Below are experts of layer 3 (counted from 0) of a mixture-of-experts language model. Rows are named router (the router's row for the expert), down (a neuron's output weights, with its number) and show model dimensions 0-255. Each number is 128 + 24 x the weight over its row's rms, rounded and kept within 0 to 255. Numbers have three digits each.
After each expert's rows: a language model's description of what the expert responds to. This comes from a sample of Wikipedia text that the model never trained on.

# expert 15
router:131129152118145148153148168124129092096142113170134111105145109106097138155114120090092112149117109122145132170093141145108100109096118118121115158099118148097114100139161115135147115121121116115176137152091123162141139165107077173145142124119059108138123137138141133135115134159136161144123137137119079140148077162124142104098107095139140112106152156122128098109143117136139110111134146087096143140115130121151152150121134160210128134166129127164122117126137116144126068131151125128142239155129112190118134156154126153120123130103133146070118101139166148160101148145124147118128144121114180091192110110149105160138144151147114119095128123106117142098116121127103166120158124125159138123123099135147113119147121149121138105151132145123129145137116105111149163099101075
down0:095134109135116100071120177125116139072182103154121126134130148127122113105147106127127161089104122152103150094126124164146119130137157079096151140100123108119123127108112143118116122137149101134126086129144112174092125161106155152110121140123105132105104117160150137138105167097137118138123147126144110121160116098110131157152106152146131146098120146166095114121159114129132104129124143055160122143165144124158158119176103131087144143163119166157134148143134084091137109161110107100114093138131091127121161108120128104139166127141132124121182129098125127147179111109100094188112124107154185142145165137130147130116098182167146149149162135095084140125105148153117090147122108141146113137106123116152132132063110131141103140113132115088092121096133108125095159135160160
Description: Capital word-initial letters. Single capital letters starting a capitalized word or name, often after a quote, dash or pipe, such as "I-ronically", S-oviet, T-ommy.

# expert 19
router:150101095126154128119125127147102107129100128094095079081102120128145120160117160119156107123107106109140115101105104125115153150115131118083142127151184141144093144113104126126139109095135120137116150145117121142101124086109135153175119111182080136137126140081153113131156098150118147107078108135135172155156138131151134085164156095083127116123114117126147120093116147151105125166138119124147138098146132199113112142111133107127130149133122090129162103131110107128144147135141143122126130144125105135116123137093079162153111140126125114134096157131117108088121146106141118079097112078113121120123135155138121123125096099145140153187118143082096124113133117163163142112091137141140146134126119173120080129138137078158151132188175126160104141153085128062134166128185123
down0:107094121125106140106119158156117123146104167138107113151128117150113140127099144093127170141129099131145126139119164133101091108127168147103118107162138109137099131089163091139144156126147134166160134114130087124127115107126116094152095164120105101095105161094110133111156074153117132104126167128101136143130167124126142106117151121146104133145131088137116111120136125128148147134155149093097137120166153129152061155131116103136188107118115080145088113108108106133143125165184156147082148109162145127101103101117135156105119130089134139080094115114106101088150136089145173097139114112097142080121126119121125178137172143103088151090101121130121136143140121109123156140120151127161110162083153134134103137157114141177145151175183100142158129114116154092123142141161129
Description: Foreign-name letter pieces. Inner letters and endings of foreign names and words, especially diacritics such as ć, š, ç, and pieces like Bal-k-an, Colorad-o.

# expert 12
router:127082112132135121106113111066112112176120145097141137087153100153127125150123092094136101121108155123149133144137106118117163117129134126111171129156070158153131144176135118109105088125131169144102165121140156098113103119187117115128106097087118126143078119185090117114093165142096133122119156183134140124160132126105106104130096134118170152104126133142121124110131098147096131125158154118114104149166124082097115085124153163132117124148157154117133136133127105135104167189121114166103123115161118172159140126142089119161102081114118105167159114116131090120103093130130126163154170137127157149095104139116160136125155132114118130127123132120076152117122148110141141112094121110093159101115146081107151104140107110108161124126116127136155172131120119166165095147140118
down0:106104129147111111126117118147121110111127151088099118144060147143145110145128146157081110148134115118119151129077135131089112163130118179111139097116131139129136119160141133096132138104133131127111149113131116123108082153110107093095160150154099118132131191135134111110158148130123119165147152112066151088113114104146112131121105125144143147128083113094132103139184161131133104146145102130106171136136159151104080090110124113129162125046149120135163093133127140122159131062105131129126130116150141119111102156177106138127121164143104121152121152112110119093134128106120146150107112173093130128157175168136150152115157134119151128105086126103141173101137072148145129103143123125132154111127125139121086141104177122153122162174108128132169158162097105150130133094104136
Description: Word-ending suffixes. Final suffix pieces completing a word, such as fourte-en, wood-en, 24-th, fre-ely, Educ-ation, plus words like second, same, local, school.

# expert 23
router:134155084171084153111121120081160104103139074102098143083097164131099147134120141133142134068097088113119148133153135164127126131119151118144168112134096139130096120148137118129136107164101153086136157129122152180148078129138128094101131116083142157076127116144129101142079117110149129102116139125137111112112085139158102139130127104141126136128134107134135162113132120122140114141127171123104109106147123148136142122144124127134118091188158122133090169083137147084154147119145099119124126110137137093132095118181091101172138079103159134162160147147154177142122145147120147132141149177132146129141131115136098107144118100107132112131145149122128121073130124127127107117091110085155134127185101097110143123097111121135111103168150179134108140141101111102181133137139162
down6:108147112147129111135149126144101129160136132139119125164116141143122136063169144100115126098105085105134156117161122123119136107116151126177179104149178176121106146100112102116150117144126149123162131159142109138154128103104121118154123126148157121147157135159186137093138119161125141105120102144118120155128132093101110150082104152138104122155143149149142106133169144096126124168155096106156148148129155132161100085120096148136123146102140149119112172095100098157151123095192124159107083129112123133115137147094117127168132115177122116190105153162121132119113135121076138132125154141131104130119154107134104138111161163117109150103135137104125153100095094139150121137109146153142168135126145118089124075052141105161123087113127114114133105148151177152153138098160131
Description: Word endings, common nouns. Final suffixes and whole common nouns in prose, like represent-ative, main-ly, subscrib-ers, frequ-ency, film, University, States.

# expert 6
router:116164148158093154113149135086118112134095105112136063098093125129142143156119097124141152119101146092120166085101148170138176139152157113134150123120163060124150086111120097154153151125124162166165113129116140098105112112121091141106103174134140087117128142111117142140127142087130113114096142135132150117086163127137126137086106127167106178140122150129146105151123113143144134147123135141146114091139133114137118085138126106116140178101133106108136119133130119149156097124107135118111124098127104117168146109162161150125085159143114101144121112171087147164098166136132100121093094151082094145176101131101155109067151096146101108136122145149149155111119136127160111099143100147112124129121139117171090149102111142155131161145117080091141126122152107136139093117147163
down1:127150074154115113142134118135159130093153126097136115146170129142110140119119124115157140101121097119144151053160143124129117164075105093103156100147145136127132118139166151198124118116092107158113135117108143146123113182101158098142117117120161124121092131104101167164104095156107107146111131095109120151094096085118153112122100117146108127145101118097132142122135166112176130087122148091116105158130103138156121153100124157121127112096134127114138114110123102144144160125098132131136133134119146099105142097161108187165161104141154121103133171179106176104173151127150120134126137132134131087135153103105130130121150129079139114126164123176136080101130079106121117173097106112132164084099108135124148125132117121142150153120134126123128116095139130138180075100123145
Description: Sentence-ending periods. Full stops ending sentences, often before a line break or The/He, such as fraternities., Duty., plus word pieces such as ar-re-ars.

# expert 24
router:134140142101117134122176129137122141150114153151117141153149105112132143106128176154150152129098138142134142138156091118109146104152110138136089094051144113150125150088111112149110121076129095119150126100147111143162143121142111127116110126168092156150080134135168143130110122158092116170120150112151099108153112125115100122151119091158125143133114185134109107160166153093155109126143124146146128154090097150118117096105134133128119166095130159135125081091107155145151136071148164146179129122129130120123102111073107109105136114105132131143129100112104143130153089128131141118092154145160110147146130112129089155141145158094160136102122093099147104101074143169130144151153058102136108146091149146185133105126136129134174172105131124137112159142087137113103117133148122
down0:127171088101113141088163113146105129112102138124176169104154113116168140163153134104152182143120139141128146095140108119107134126132114112151105132165174126142171154164166129124107156121092139151105124114156123151126145108121096133141068153119094186137149121130088140137135134112131129125116089100125139132142141132154153114119165150175140152164109116098065104137146105098095114090137109107171145146126103088099147124100134165082129129108117144124110098106109128141124093124141143142161131120126104132124170129139140124083123134128199136103095133083106094143104136123091102125134095155108108116129100165115152106171117152122130072152126134130099187129108124090127141154116102134133104148136090123098085129111125155113141135098150160090090144126121106157121119150120154
Description: Table pipes, name starts. Pipe separators starting or ending table rows in sports and census tables, plus word onsets like Gr-and, ass-ociated, At-hen-s.

# expert 11
router:124148164082148103124131166172125115112122073175088125138115116150157138086132115094119175074096149155144090153159132158111159106114120156085172113140144139135129105116118079131082128117137104188140098139089138113101142146136142090121092151094184132109139127121135167132141115114123112103141155128101092111145107119145131169100121116115125141141158100141134118164137136127102162109077128099102164142131133134141129165159134146158118117109129099135113180134119112147116145134107118134170102100122098110177128185167114136129098116125156139165128142140101118112131144146146099113130129122119112135113160124135074108105145160141137132113127161133145068130122095096094136138185177150118129089136156118086104140112126124138090147159112132109157100118147108140129144149156117
down55:137123145146127104134163132151140126153137093084152151116107112148143146130180149129125115144130115093119104159136117172152129103128128128148137157144133117144088135115157206133134164149107132111115113155146144100140146058132125125162126099151124113153146124104135102160099118129144125112107134125092150134113144100163160122103162088099129116103116129113119162120102088155060146098128097131110136181135135140121112112109168131118112168091110121131138104116110119119124153122101102101104083107182147101133177119169127132077160116109127114085108154110116125115116133127113109116104151142159137171140112148112106117119129137125145137135140200160103123119098073081092178138139133147158077099127104159140146130117108098102116130131085138152170097097135157148124105169136144
Description: Punctuation and conjunctions. Commas, periods, colons, closing brackets and "and" or "but" ending list items or clauses, as in "Rigoni, Maxi" or "2017. The".

# expert 26
router:145091113133161168143134145102100109152076101104113149129109110154137128118120124126130097147129146127169130129097067157108122102138108136137165149166107132113161151165140146143152163154204110122102115114114127166102093116078093126138131127129162115145119141146118115148130117120104119074093126079147125103119141124158109123143158121172133105109118108149163137088126116122136125104126122155125105114128123138123116103103130141127149155080130126128150134110119146148150056123098110060088132108137133132120156106127105161154155052177181100108132124154108120091150183124136127182155089142156078115139154127119129156144117099144125121114129119093132135125117139133134127108124102138138133138131117069164137125135140139127163117110147127137139146087165135109095172170142141
down0:201148098094130143093098133101117133106186094140153092093142135101135130130126100142138136081103118125100158132129123145110145102122110143115100151131099088130142074159104112092140154095102104146167139145114141125102144096136104166132117111145074083071109140123167106150163130132145069155103150154121130095079134124177108134124136106141099111103113177130095153105106116127110106179109131142104134158129146152122133117162157137122134112138128111133129121108152146114120176140122149141107167102133127144092100126124166114077107153142133140138153109147075152122105133115127160102098116153127205113119144151134123117134147130179098141124101082154127125121113133123121125131119156190149149120120116130145115120129089149130132108141105158078123106144105135131128139110158160
Description: Foreign name fragments. Letter pieces inside non-English names and words, often South Asian, Slavic or Arabic, as in Manik-ch-andra, Smičik-l-as, Mar-ath-i, Khuz-d-ar.

# expert 20
router:106154124130150134144158117112101142147101114100169101140150142111138104101097114130120155149154119142169122120130106105120114109148121084124121150087145137130117109150132150157103107149158097141115108115163135103104171120182154152109109139139056104081106156104109083109157128095166136132146085188150136099116121138128142113066100132158138113127167180166153137110147134108096127129153112139121133140121138157129130148121127100128179127120108137134079166123113175112143111131149118096134178155088125211103129120086114140092115117110109128126156122145093115159112118140126148144136179146159126094162144124154147165140141127140124135111124141118158165156143103127149134135150111124111134146159180141121141080134087129123146147112096152111129098089123152111095124157108099
down5:123144107122126145109098116110125090142135182099116132157127154110137053122159105165148125159134168109118120104123104174111130147141109106139126151107092091110155157138172133184070152162154122141129105132127127106084120118132145132105113160106100133149097136111116148160121134114090147121121128137129154134118133101130133082110145114153109118136176111126140133171141137139102110155113139148130115137149133118130078134160105067154150159130100055116111109178120132120116137147122148122107138106138138172098146157125104135143140126160058132068133127147123140153126126151100125118180099141118172093108130105117115095149127172108132122113087142164111087135131152161153133115156156158139103139160138185144096122105141104141170126118153142102110138111107131124103170126133153
Description: Word-initial consonant pieces. Early pieces of words and names after a first letter or short start, such as B-em-idji, under-cl-ass, Ec-cl-estone, St-arbreeze.

# expert 4
router:090125139103094133121126105136163158128126149159129110084171154137094123151120134129114143109139139151075127137168135096148159097101144115128083101122138163108094113153138111085113120132078155160185142164147165169152149132130169166096119129103152146110168132115142164164138148109103181175156140124205107124137123132116157138152114173151125127105123127101132109125091133114133118100155111148131111158145125092112131163111140172169110103113118081115109084129135106130112114121104095107144126166130118155118147097118133131148141151096121107116159142094136161107125082128128118098121139110100136177123079151097109105112144134096108163134129126163148064155175108142099112170093112113136119116149129120130135117127139123098117149125133125139102141101168167144126121126100127
down0:170157113087142091113131118112169145108096130134148112160158123100129121128170123155125153152115123137137108080104119137164150156113123129156085147124145131134134153101136098151142120079119145119138151093142139128146162106165118150155143144161101130145109176149083135119156118123143137112101091146125129075129174134104161115155099124093141137154137155164081137121104154162154132122142086074133164116128117129107116075113122091097135135141137141117110155134088122107146062100103150112154171167127140139107106104117164172109146115133126133107123121160167159129118145115126149096120175124165111134112123144147098164138123146142088171102090144086102168106157117125138159128133127139144137136127151152149099136127168152141142142144093129121129103159091134071166105126175142
Description: Determiners and list dashes. Articles and possessive determiners (the, a, his, its) before a noun, plus the leading hyphen of infobox or list lines.

# expert 8
router:153160175093123107097150130150135147158113153092135139170103096113167138095158119138126079141139156120143119111160114141136107114160110153136134112153179142164141157166143123131071140129089132091154111103144092130159170131109115114112142131128164125150127096130169147093081111147103146091125134153129143145103138110128139094140110096135134124144109112123108139179170144143115170156153114138143114123127119156148086107090115140087147178070168143105129078111136158148125132093135149101148105138149146071086139102112135133145135172124122134184098085101114142123084102111138143108112151151112124180101128154111143133149143118146144114111110125107135180114144152122111119123089137159123117110134110112139133132121089161099145105140132105119118131106150129117137084081179139
down0:125116087140082136125131141107126108089124139140131125155121100161110103139108130074153154152083130137121104114151110110115113125114111119140108142122119129151127123127144161121172135146086122094106125086149149161136103118120138102096111154114119142182115157137131154145128101150151165122108127127144102135153102190135114115153091151133173096109121148116121174031134150103133098121118136140134136152104115097160173105119134165155102085153132148140125136127105119150172136094104121091136195103170078152134175157090109127100114122124137132158125092139076141114136089134082124119127102124105120112128126123113183093120088085097149126110118141095117166105157112089164118096132132136106123135140169152115120132141121108150111132132107118150120123125104085104101151124104149
Description: Table cell separators. Pipe characters separating cells in wiki tables of people, scores or data, plus some line breaks before list items.

# expert 1
router:102140131151123136152114180173100148114176128147111111194139181134131128156098133079103125009128109123135136156178158171080121136093128131123117130131118166096142135114125084090094098133187162139165105136107152141125134147113142142108122116100138118155152147134172111156115138104129130173128150156144114133109122137141159169120100130148117129105163131133131118127123144118126104149102153145105099150158151129129150132157107141138121137124132168148129150113141119067123145127155109115119122138156119098138121120141159113144155141181107113129109144124153146132168187136117130128106132150098128069137140100080132126125127132128141131117139152160113063107122112109165120125131118079124143137123125111152136091070151130142106114098090145124114127137144111148131132118103118
down0:135140125139126110155121144103153109134122104119124150119135137107143141148113141115159137165071150091145104101140090101130108137080155142166134151130105090146110100131137140139164118136138136132105155163135151122128119134145113196107133144111158124094121103140099088137113132109132116114092156110067114156143162150117119100129154153147097136095121120141157128106142124109170134148121127091112130155150097076113177132148144123191160135155122137094152144106179107127160170113174137117112177114140136175102123110080098136071170140135126096080106110153127126119127137144158111141115116127122135168102151161094165178117137140130114132126137156134121180101184143134114106113150136161144155100160125160122074139106106118130150125171127112118134101107106121133176116140102100
Description: Prepositions and auxiliaries. Prepositions and verbs like of, to, in, with, as, was, is, has after a verb or noun in running prose.

# expert 10
router:100124167155138129115140115155135150151107139144133131147127095092123112136146158122141159105128140142134138130154106148158158170105085161129104108117081139134155145114084141113123132102140131119120131099106136092166175072146126138176146136154090177129087127129147122168175147164107113165099077074136135121100172125111118143157154125105100175148137131156132168119120122103139129139139137127152116133093118101056123106164166181135142129160101166126135102128143142099120127113186112107119118121104083138130152124116160100138124162173142095120106128134084132116108123133125113123099146093096113107158099100128119154104090120120154150120121118146169146156168137155091120136114124092120163168114086129146125116143128133113114119143112114100137149146084141107113178128087146
down1:118141109147085127143146156129090135134093108146142104109160118122148135137114081116134167090150140089104157114097140124182167105128133122138143117126141132103133135126130095122116154078167103169108152093138126134119127152100117144163140082132130159115121135131105165087149143117145159121161104111115145086138148129143163165126131122160133130105108145109139164114104144122123140089170080116077108113080142126171155129124145165165095096165108161107152104151157133157117119146118103115104166150139161121120134124097131140117137108101126105120176095157140110162115082117155180132104143098147136159120142091081126125165112109147152123140097131114134113062144113131140162110125120124100111138125074110148098172164167142149139094143167107157115128110179135141157101120142114
Description: Place names and months. The word of in place or institution names (Register of, Region of), month names, New, and pieces of coordinates like N and /.

# expert 25
router:177165108098120109102138106145140146099126145129128176090146147139118158088167125119142122151149144113114150096087184132132097093107157148121142116168117126138146108169100122149210119113129126138094121161162121134164130120141093081182170108100154142106102109146131127137145109132151140136141139092085145098156133119087128090160154143148144070093129087119153131141138118187149133131143125133117114115127116141159112143122085118104083136118139145123126113150129122121157127101110089165176121125146127088110084110126136171155095161109139119111110131080162090106133124122133102085150141125130105129097115169119156122139109146111190102138119123141133143156121146113162160138117132125128126069119109161123140125155175134163110101124143088133132125139137103122117134105103140
down0:153122168148130091093155126130135126102151115081105099165135127129126163155119136108123189111106100157088123147118107116117134137104137095135131155133147159096139134111169135101106174104162108109157125159136120161130141127145087136115116134158040107139134099134102089144153113174115116078117186122124153144134118164135097169124108116126137173136126129158148137132103149135153108137142135158111123131114142112118170124140138155100111131140120152129150086128110092125130125107091147128148099108126077150117114109116180123099132116147099135107126150162129093136053118141123168147159116127119143158120109138134134129114117140111116163126147115106131085077136125151095111146147115113158161134132149123149134132131084121141123169150196126183161132128117143128201132162145146
Description: Vowel endings in names. Vowel-heavy word-final pieces such as i, us, ia, a, especially endings of Latin, Greek or Japanese names, like Odysse-us, Gunpe-i, Fortun-a.

# expert 21
router:120124050170124138101083223081158080119121125170121114102125141081100092124148148122136182148127086139125103135156144107137124147131140120124104193153144084124169107122160108106172127121140162120130125146135180138103155121153126163122144135140153115114175138071095113132123116116163146116111120145120132159113138123133185147098105136141112152132128158096152126076086112136101127110134130074135122102136135105130161138148141126153143139174124166132094155108136130141149103131160143112127130128114106104126105172109134107122130134129108160070138197148115126127152154104108119120147119081119157087155143111130138137094113122136134143127152161160130128101152146146110103107127146149127122115149147114144090165106107115133125101142140121117131114129153120149106134108140115
down1:146112143113135142152098128129108122135134138126150123155183127119159094141125126126121123121168134125162125113147164099156148132120159123124117107082091104133108101137138120167113106119126099188173189172142160082139141165080114135134069135142175145113144083134121149154152127111118096108150112160142178087147133137126151166111123113125145105154111114091102157163112115155095109119140145106078161153133112138119140116156135089113138130112132146119140121102151115119149126108118155149099122141142134094131149131131134149121134137109083150097131123151127141155141149146156119165134153114100115132148108133158122099090133142087175134090173178111138126082145119113158149124102183139128092108124132123134150158128114184141188131122132122165185122146133130129152092166156081
Description: Digits in years, dates. Digits inside years, dates and coordinates, such as 19-8-1, 177-7, 201-4, the early 1-760s, 58.5233.

# expert 0
router:117125104116178164136112139129130108133143088123143126149122122144086110146123126139107105142082111139154086120129083101126082165108077097122119127097135101133088143135150180114109149129087142116171170067172099160124121104166106078141110129097151150164096168123104127117130117146127120113142182130153123100149116124132145158163170122072144101073107121134138111120125113080155144124126127143127146099115120153129117169096153136143125099153138113116151091126103138114110161148145143144141120106146121107112123151110124173129152182133135121150107144117097157124162111158129135141197086120129132114136137127174140096154093101125116108137140137136125101121111113175117107136131161149124154147101138136129118153111117168152128085204134100168133116118158110120137117156144122
down0:092126112109146134091102097150093116123128141142118110081132169155171129122138131127121122126124045069093161109129111117121114172139104120136168187124138125108143134106078167141117130159153137123147129095128109151109121127120133129131120125143109091100099129159127134137120084098162125133154128156117099137131131140119152118109122147162137134113124128143123144184155110108077153131159133149170148145140119135100094133077107149113165089121139175136120160149132064119144150111126113106104173126142179143084115161138129135171100121135121140168151149145110146116105113107096125117101159137133137094138180154135139151176097131141137149081148097083118109140121110085112131117113092136140146140100166140151114156162075134154137164163140139116122115135106141161092137122108131
Description: Mid-word fragments, acronym letters. Word-internal pieces and final capital letters of club acronyms, such as bag-g-age, PF-C, KFM-C, bas-eb-all, plus closing braces and quotes.

# expert 22
router:158097102123143162149088165115134102114070165140122153137083117141173130099129113158129117134091122112149141087121162097140111132147151097123130181167136136078136130154166121115162171108120083122146142122142087149134102164137173128148088144161149135136167094159157108116100108150086081116085080096120122095100117119159101131100149106149140146129130136141146150093138138101125144131106087125124113123121129150144124153119118153134094096142141138115158159092097123141092111115095139120123121130119207121105147138163115115099110147153090132138139157151130132135147144091128116116153098136144093128135164144141164093135093143113137114131126080117105116128121118085144127142085107155147091162115107117112157101098151116136117158133150096137148119089138094125139146120163181
down0:137183114133113115154148107120160087133124091123160139109118157116098153123107124122146115123141102112093098129149114135130144112118126141131178167102130152106163155152142133131093143189140142100183143149099114110145145158130164086117117122109161115159150091118097135099124143123121136122177129166143112146123161155126154131113146166094149161119149125096117132143126120139196178151112161091119160145113134131137155133088123123085121144135103078145112114087121094140147131129167127134160090111126066127134132124122133103158133142096129154135173099127119078130125142101095091151108119126132113159142125157143116117117137126107110119151143150115134097150138169133124118117160078118181092133179142158113158154154170075124117102109128152153122149113158098134136063155126109
Description: Word-ending suffix pieces. Middle or final parts of common words completing a stem, such as -ing, -ation, -it, -ar, in quant-it-ative, Market-ing, prepar-ation.

# expert 30
router:143114096122091076129130122136099118131196130120160129105096167151134130142130135163158139127130157117082128147108106115130116144137103124102121142101151131137113102101093140153133160128058138092131155132099138119135116112127121146092134084135160103125120127116093096125132089129108141139171107162124147134119157113145101090136115126092155151136105076081135167141124143194158147113098108168125121153124125122145110129120126108082130137164113093122139135138133152174130163112157151126107122111131135092118163090138114114182146134137108099137114102136135105122135138081128154174102113137159165130141138141115117111136158149098087097104115162078127138130145113110120109115149156159108148095135108131094104185104095142112103157151111195096117113134114103074116160165144133
down0:177115158124146119147161146164122149120112108141124064114102137113131118134140145133121127128151126141128103106111109143140152127104105107139117153137124128149101113134143124110091127140114143100110060098126116143152161113135126153151137108153146164110116086142127139091146138162113126108137132125134139113143126182181155140121136129133126139085168105125092124161112148139152071173086139108136148125175116124132129144114158121176101126149096164070168131145156139113132121119165099107146115109093139114161102150147155132112147115127131174148114177146137125156071155134135115165139146208148152145139121144123142146109111081137149118146176171139122109101117119172118113137140132114165109118119102117136080146100136130128118102173145133098122096139115110085180167124134195
Description: Pronouns, conjunctions, y in lawyer. Pronouns and connectives before verbs, such as he, it, who, that, plus the y in law-y-er and verb endings like decre-ased.

# expert 17
router:153107139130159099155114122109185130098167128101113147146151111106124137106116125134139149117137092098111107114135108149141127147130145121154142145080121127129133145115108123117153171125079121126093141127139140143161132131090117121139189129189103062113136128150112121132158126088143100139177128125121137149148144123131118143129154134144078078161176106106114131113160121141092106168123104123082182170103127156206124102112097102136119124120184111119150133161135098128140160151121102123119118109119094138113082149127140139063144176145098144122109150083121120179128094124135143122111110104170168126137116124153115172133097148108124140140124136106136116140146136107103145115112122136120066166098119138086137093135120187143098128139110120143139103136127118167114133127118119
down0:138115117139095119159150137148101130116151099111139109105087135150138094115076086125138151139167167110141152157145143087188136113163117101118118129099145096140115121084140108156154130144139092117095137132106126099122136134122138109125085113143152117108158127131119133134119162160105154173132146157145131093158158125091136118110107135164130097093114136107119154115125092093169083108105137127129106159167136128116156194157148158116140182161128148077163135160120128124073109124122142112159113173146123088115159174116125179126118135130126089162103118167148180140115123150119145103121109113093124155120172126117142167138135132117126083109147137117111152151128155144118141118107134140143123151134098172118079129154149137140138154094125125128160121150103158122088136178099090
Description: Latin-root word middles. Second pieces of Latinate words after c, v or con, as in iconoc-l-asm, eff-orts, pur-portedly, Dec-im-al, Pres-by-terian.

# expert 3
router:107142150107123120134129095114083134143169143166134087119116109140165110140163145119123098162124167176118119098127104088114126126174121157114106095132151107139094155092147119093141103155182122104122090111118091063079169133161124152090158157130145133158126151140092159106140119177122149158159134120119150126109150119096123129120110187086147130129080110107104132121139142121169109105139143120163127129124123077101125123141160107111142168158115128117162121150138145160123090110145136136099133139120152176186145107082159130141121134099167138115173083117121077118100117149139101116124143117102116132107129141113142125105142133158122127101121090149115155135092146115130161151130134106103105146107126128162150151143097088089161167110144122120144174135137127151099118103134108
down0:119093128155069134165144165096164144151134145078109167125121144099132122122110126111132109113121125191154131135146176121124141146098160174120144154113129103120147101122147183112113118121139137131116115127118102132136151120121134129147108122091150053128140123122132133128101119147113104110139157119141147125158143108115156132132125185106151116099139117124108122084101123138153129118105113132149083122117134169119138127149120119163099111169147143152139119136135134123125135183108133105128131099128165091132153159160134105120133174125090102082141159149154111087143158151107152144123146133038153138173130189146075154138157135095168137150148143096114075109151144113144120175121122121110139120133126122108120156155087086124131134174103119101121081121103134138087105141138115
Description: Second piece of names. Word pieces right after a starting capital or short onset in names and words, such as S-ree-kanth, S-ans-ovino, U-n-like, s-af-e.

# expert 13
router:154107095134141150152142126142123137169102141140144179126144129151108171131144159165141099138153143140131098115098120116098115145116168137147117101123147135138136120111122115146167153076153127178130141145125130152120148145095192120103112079159132165119079109127134137125167142145163127140164083113101147086118146114117076151164153118138141134161157133114110153153107113134129120124142129152126084129105125118174109084137136114099137103102101157111124119133142164140151156114133140122122114099101169124125122134081156093113120123101094114121164152127146129132168105170145114141110098138105108106092137127106140094160121105129092142138134118122107155125102094175138090136102089161089139126119149117123169133183186118145135164071110152185091167158130116136122083125146130
down1:114120137102132152097094117159157134135151095137128124133115147153111136130112140057121115133088106085077158148173121131126113129111157129094090158145118129128133096129096129130100107132117159122129117124102130166147149104167125137114168116134131141121174112129118148173126107129159138146119147121127133147120094112082150090156113182158123155110140110096128128159179147124096116142165151153182148111087134106145132148093157122142123126102133129130106170109121129123134122118117122102110083141137066091125129132084113128129126126064116170133144137135109151097185134124115131145162157078118142154104124144108113085097165118107178171150175158149149120142099147112155154123138110133149147129129082165135141148155137136154126109137103144134158129170142075143118149114150183
Description: Digits in tables. Single digits, spaces and line breaks in numeric table cells, scores, times and dates, such as 1, 2, 3–0, 120.7.

# expert 7
router:105163154110141099104156114129097105129146150098135090140149100074153138129141124156172142152164145129114144119098152116169119096147157135130113138130107113173094129139128103147196098108118115118121130109149112080111147149083133103163168153153166143141130107127102118123107120114172113104152167115113149124123098123114152092170151104130105166158113139082150109121111124114151136161158103098150116135100113157142121100127184083128096092129114120111103149150121116120108074114147093136123141114123096144113137120137136110104110093155115111132172114170145136123152121139134102159119148135105104166109147158123146129129172131109094143120129156149090128163139146109138157190174103141139132126136166142171127113170165113138132118089121110110118125165121188157102119076147116
down0:103142134115110115153097108091119130172095111111126133109121105136130125170114123157084151155116132099110123148115133112114137105115148111134138076179138105117105184086113181127137122158121155128147149135139113139142123127134107107128145087112074092131163075135116135106128073144104155173100131135124142154114046120094121086182122176126128085160106137150117113152132144122127166149148138133128132154146122145159120130130084166124140089147140144130145136153151138130123114174124136126141094092163105140121132128133131075159106168153143129195155143101120136126116145111169111138144144090104145130120116116198155113110135127120072132128108099097087127100170110121134104118142115137156125119157094103124170105137140136144101150123173115157120135150099130128103151104126137
Description: Mid-name word pieces. Short pieces inside proper names and rare words, often in tables or lists, like D-a-egu, Dur-ation, Zol-a, T-a-aleem.

# expert 5
router:113150158114088104179131104156111157107155165132167136162125131125081082103162117155075123146130129133097117112146149086165137142113098112133103099159124138155129120148114107133087154128103144154097136107117112149121089132103162103142112135112162122109133136106146140119134142108146119107141164121124123168098145122135165131140146117083134122145109150085102093170153134111099134131150148152144151124112125052166125153162122093081142118085103103108152137122099165117145142159130168147121118164125112123138127126130108086133172096089179146077080129100171149130086108149133139143166124096138133170114081120151135164139113157152124141127121121085102111136140156132117142118120116106108135158165102172115117106167130096168128144101135145159144120133111106145145096138108114
down0:123153104173091153151152105138154115106104152166106150131125129182126114097095093109106107146131125130129160147159168109099124080156123154130126087128137105172109173161133145125146093163102135130135177123088110093157148105118112135146184151107143159126111138125130125117083132108157108113140088185143089124142144119126085122141166130109186141132085105122112122146138122121133159122119094175107141094080119139090098134133097114160088127102133140134131141063130129172130125124152109112117072119135133106070141148136159101121105135167139101126117147109116127107142149137139187131100128099108110158136122127160114116120125160103096102125158123082152104110122131129167142092140114115122112144178107108165128148116119140114152139098153146128113141097138082143154113134133128
Description: Opening parentheses, prefixes. Opening brackets, especially in chemical IUPAC names and table cells, plus word-initial prefixes like con, pro, per, sub, inter.

# expert 16
router:114096158144130094127132117145124139116165119135126130182150100081129115131124143114134098148118132169108112161125137135153082175117164128143087123112120138127132133143089174094094127187136104144114172153079111133163117137114124156110119125190171127171135105100091132084112112101128118172128088143121134175124124120097120110138123158111089103135143136108103108155139118115135152111144096140120175135139128105130128155130154139122140177161109167129141129123154103122092108131105150164120129124141158152155139133132128109114147092124140177141095111091176138158117104120128128168105131154174139098126144128109124158117149198170102142123114093189149168147094164140153158107141140124156137123127137152119167119134134154109095130134120092172137105156105165150162136125110146
down0:102161131166094147147151142161141139145156140128143127143135164101103112140107127083141088089129124129116102103114146092147093125141120108130150129141095100110138157098159116122104109108113121145144125108168092106157151099153121063102098139111085149114150143141153149100125173143144140157149119182149138137094118141119130090111133136168129155108140150105125121170139117146137114105144095161117129121133129141147138102111118128115163175163109112160115150138094139119137117123128174145131063131102097180129101170128115104133158136132082126090125100118139095135136139124118096141067084138100107099138112106132150130162135120128146131116120171152122124117069160108126172148070175135055126111099156118095130144107150132125139102126173110154159134108131141109154116094140105
Description: Word-initial consonant pieces. The first piece of a word after a space, often a consonant or prefix such as f, d, w, pr, cont, found.

# expert 2
router:144093122172127149122152142172148111183175124142126156091095107172167160136157142106155115139125126084165104104127165103153114119146135121146146149136108123085171147095129187152132117156129130078107101121124146128058150115145186163169085107120123158139113144128137153101165159094143138144125154130122137138102103113092124129105147089147115135099090156134124149077117115116126171126095130106130107143115131100098121121095112121123147156162130113108115121160130140182087101137123157145084116129094157125103159159086121141097125097103146122166140122162104124136151122143136131095097096084118115145073115127128095149134146122135133148109116123115122122141091122099156141150142151130151149136129135166087116120150154105138123124111157095138124163131138152140171144124173120
down0:120132131126119159176144137111151121152125107136107157116067134107172125119112130132129124143141130122171140129145137177122117126135175122078163127095133123152093145118151123144090130127119111132131131122133103084169118174134127114112141104149142135120175096119120106146178111119133150118094145077140089107140151093146094140104137096085151163127141152134157109160127103162154126149152123133111149130106140118117127101167150157104113105122108124174110106074110090095138115133132116114125112100118140116151151136153154135138086127144140110087193099105162085143137109119107122148155100101118083160133143108103093131108089117168160127123102177084130156174122156131108147152113113123181087164111138105128084182203131109103114146157110143131133134129137136125142131109120142
Description: Infobox suffixes and labels. Word endings and fragments in infobox or list lines, such as Preced-ed by, Enact-ed by, histor-ian, Rep-ubl-ican, and "=".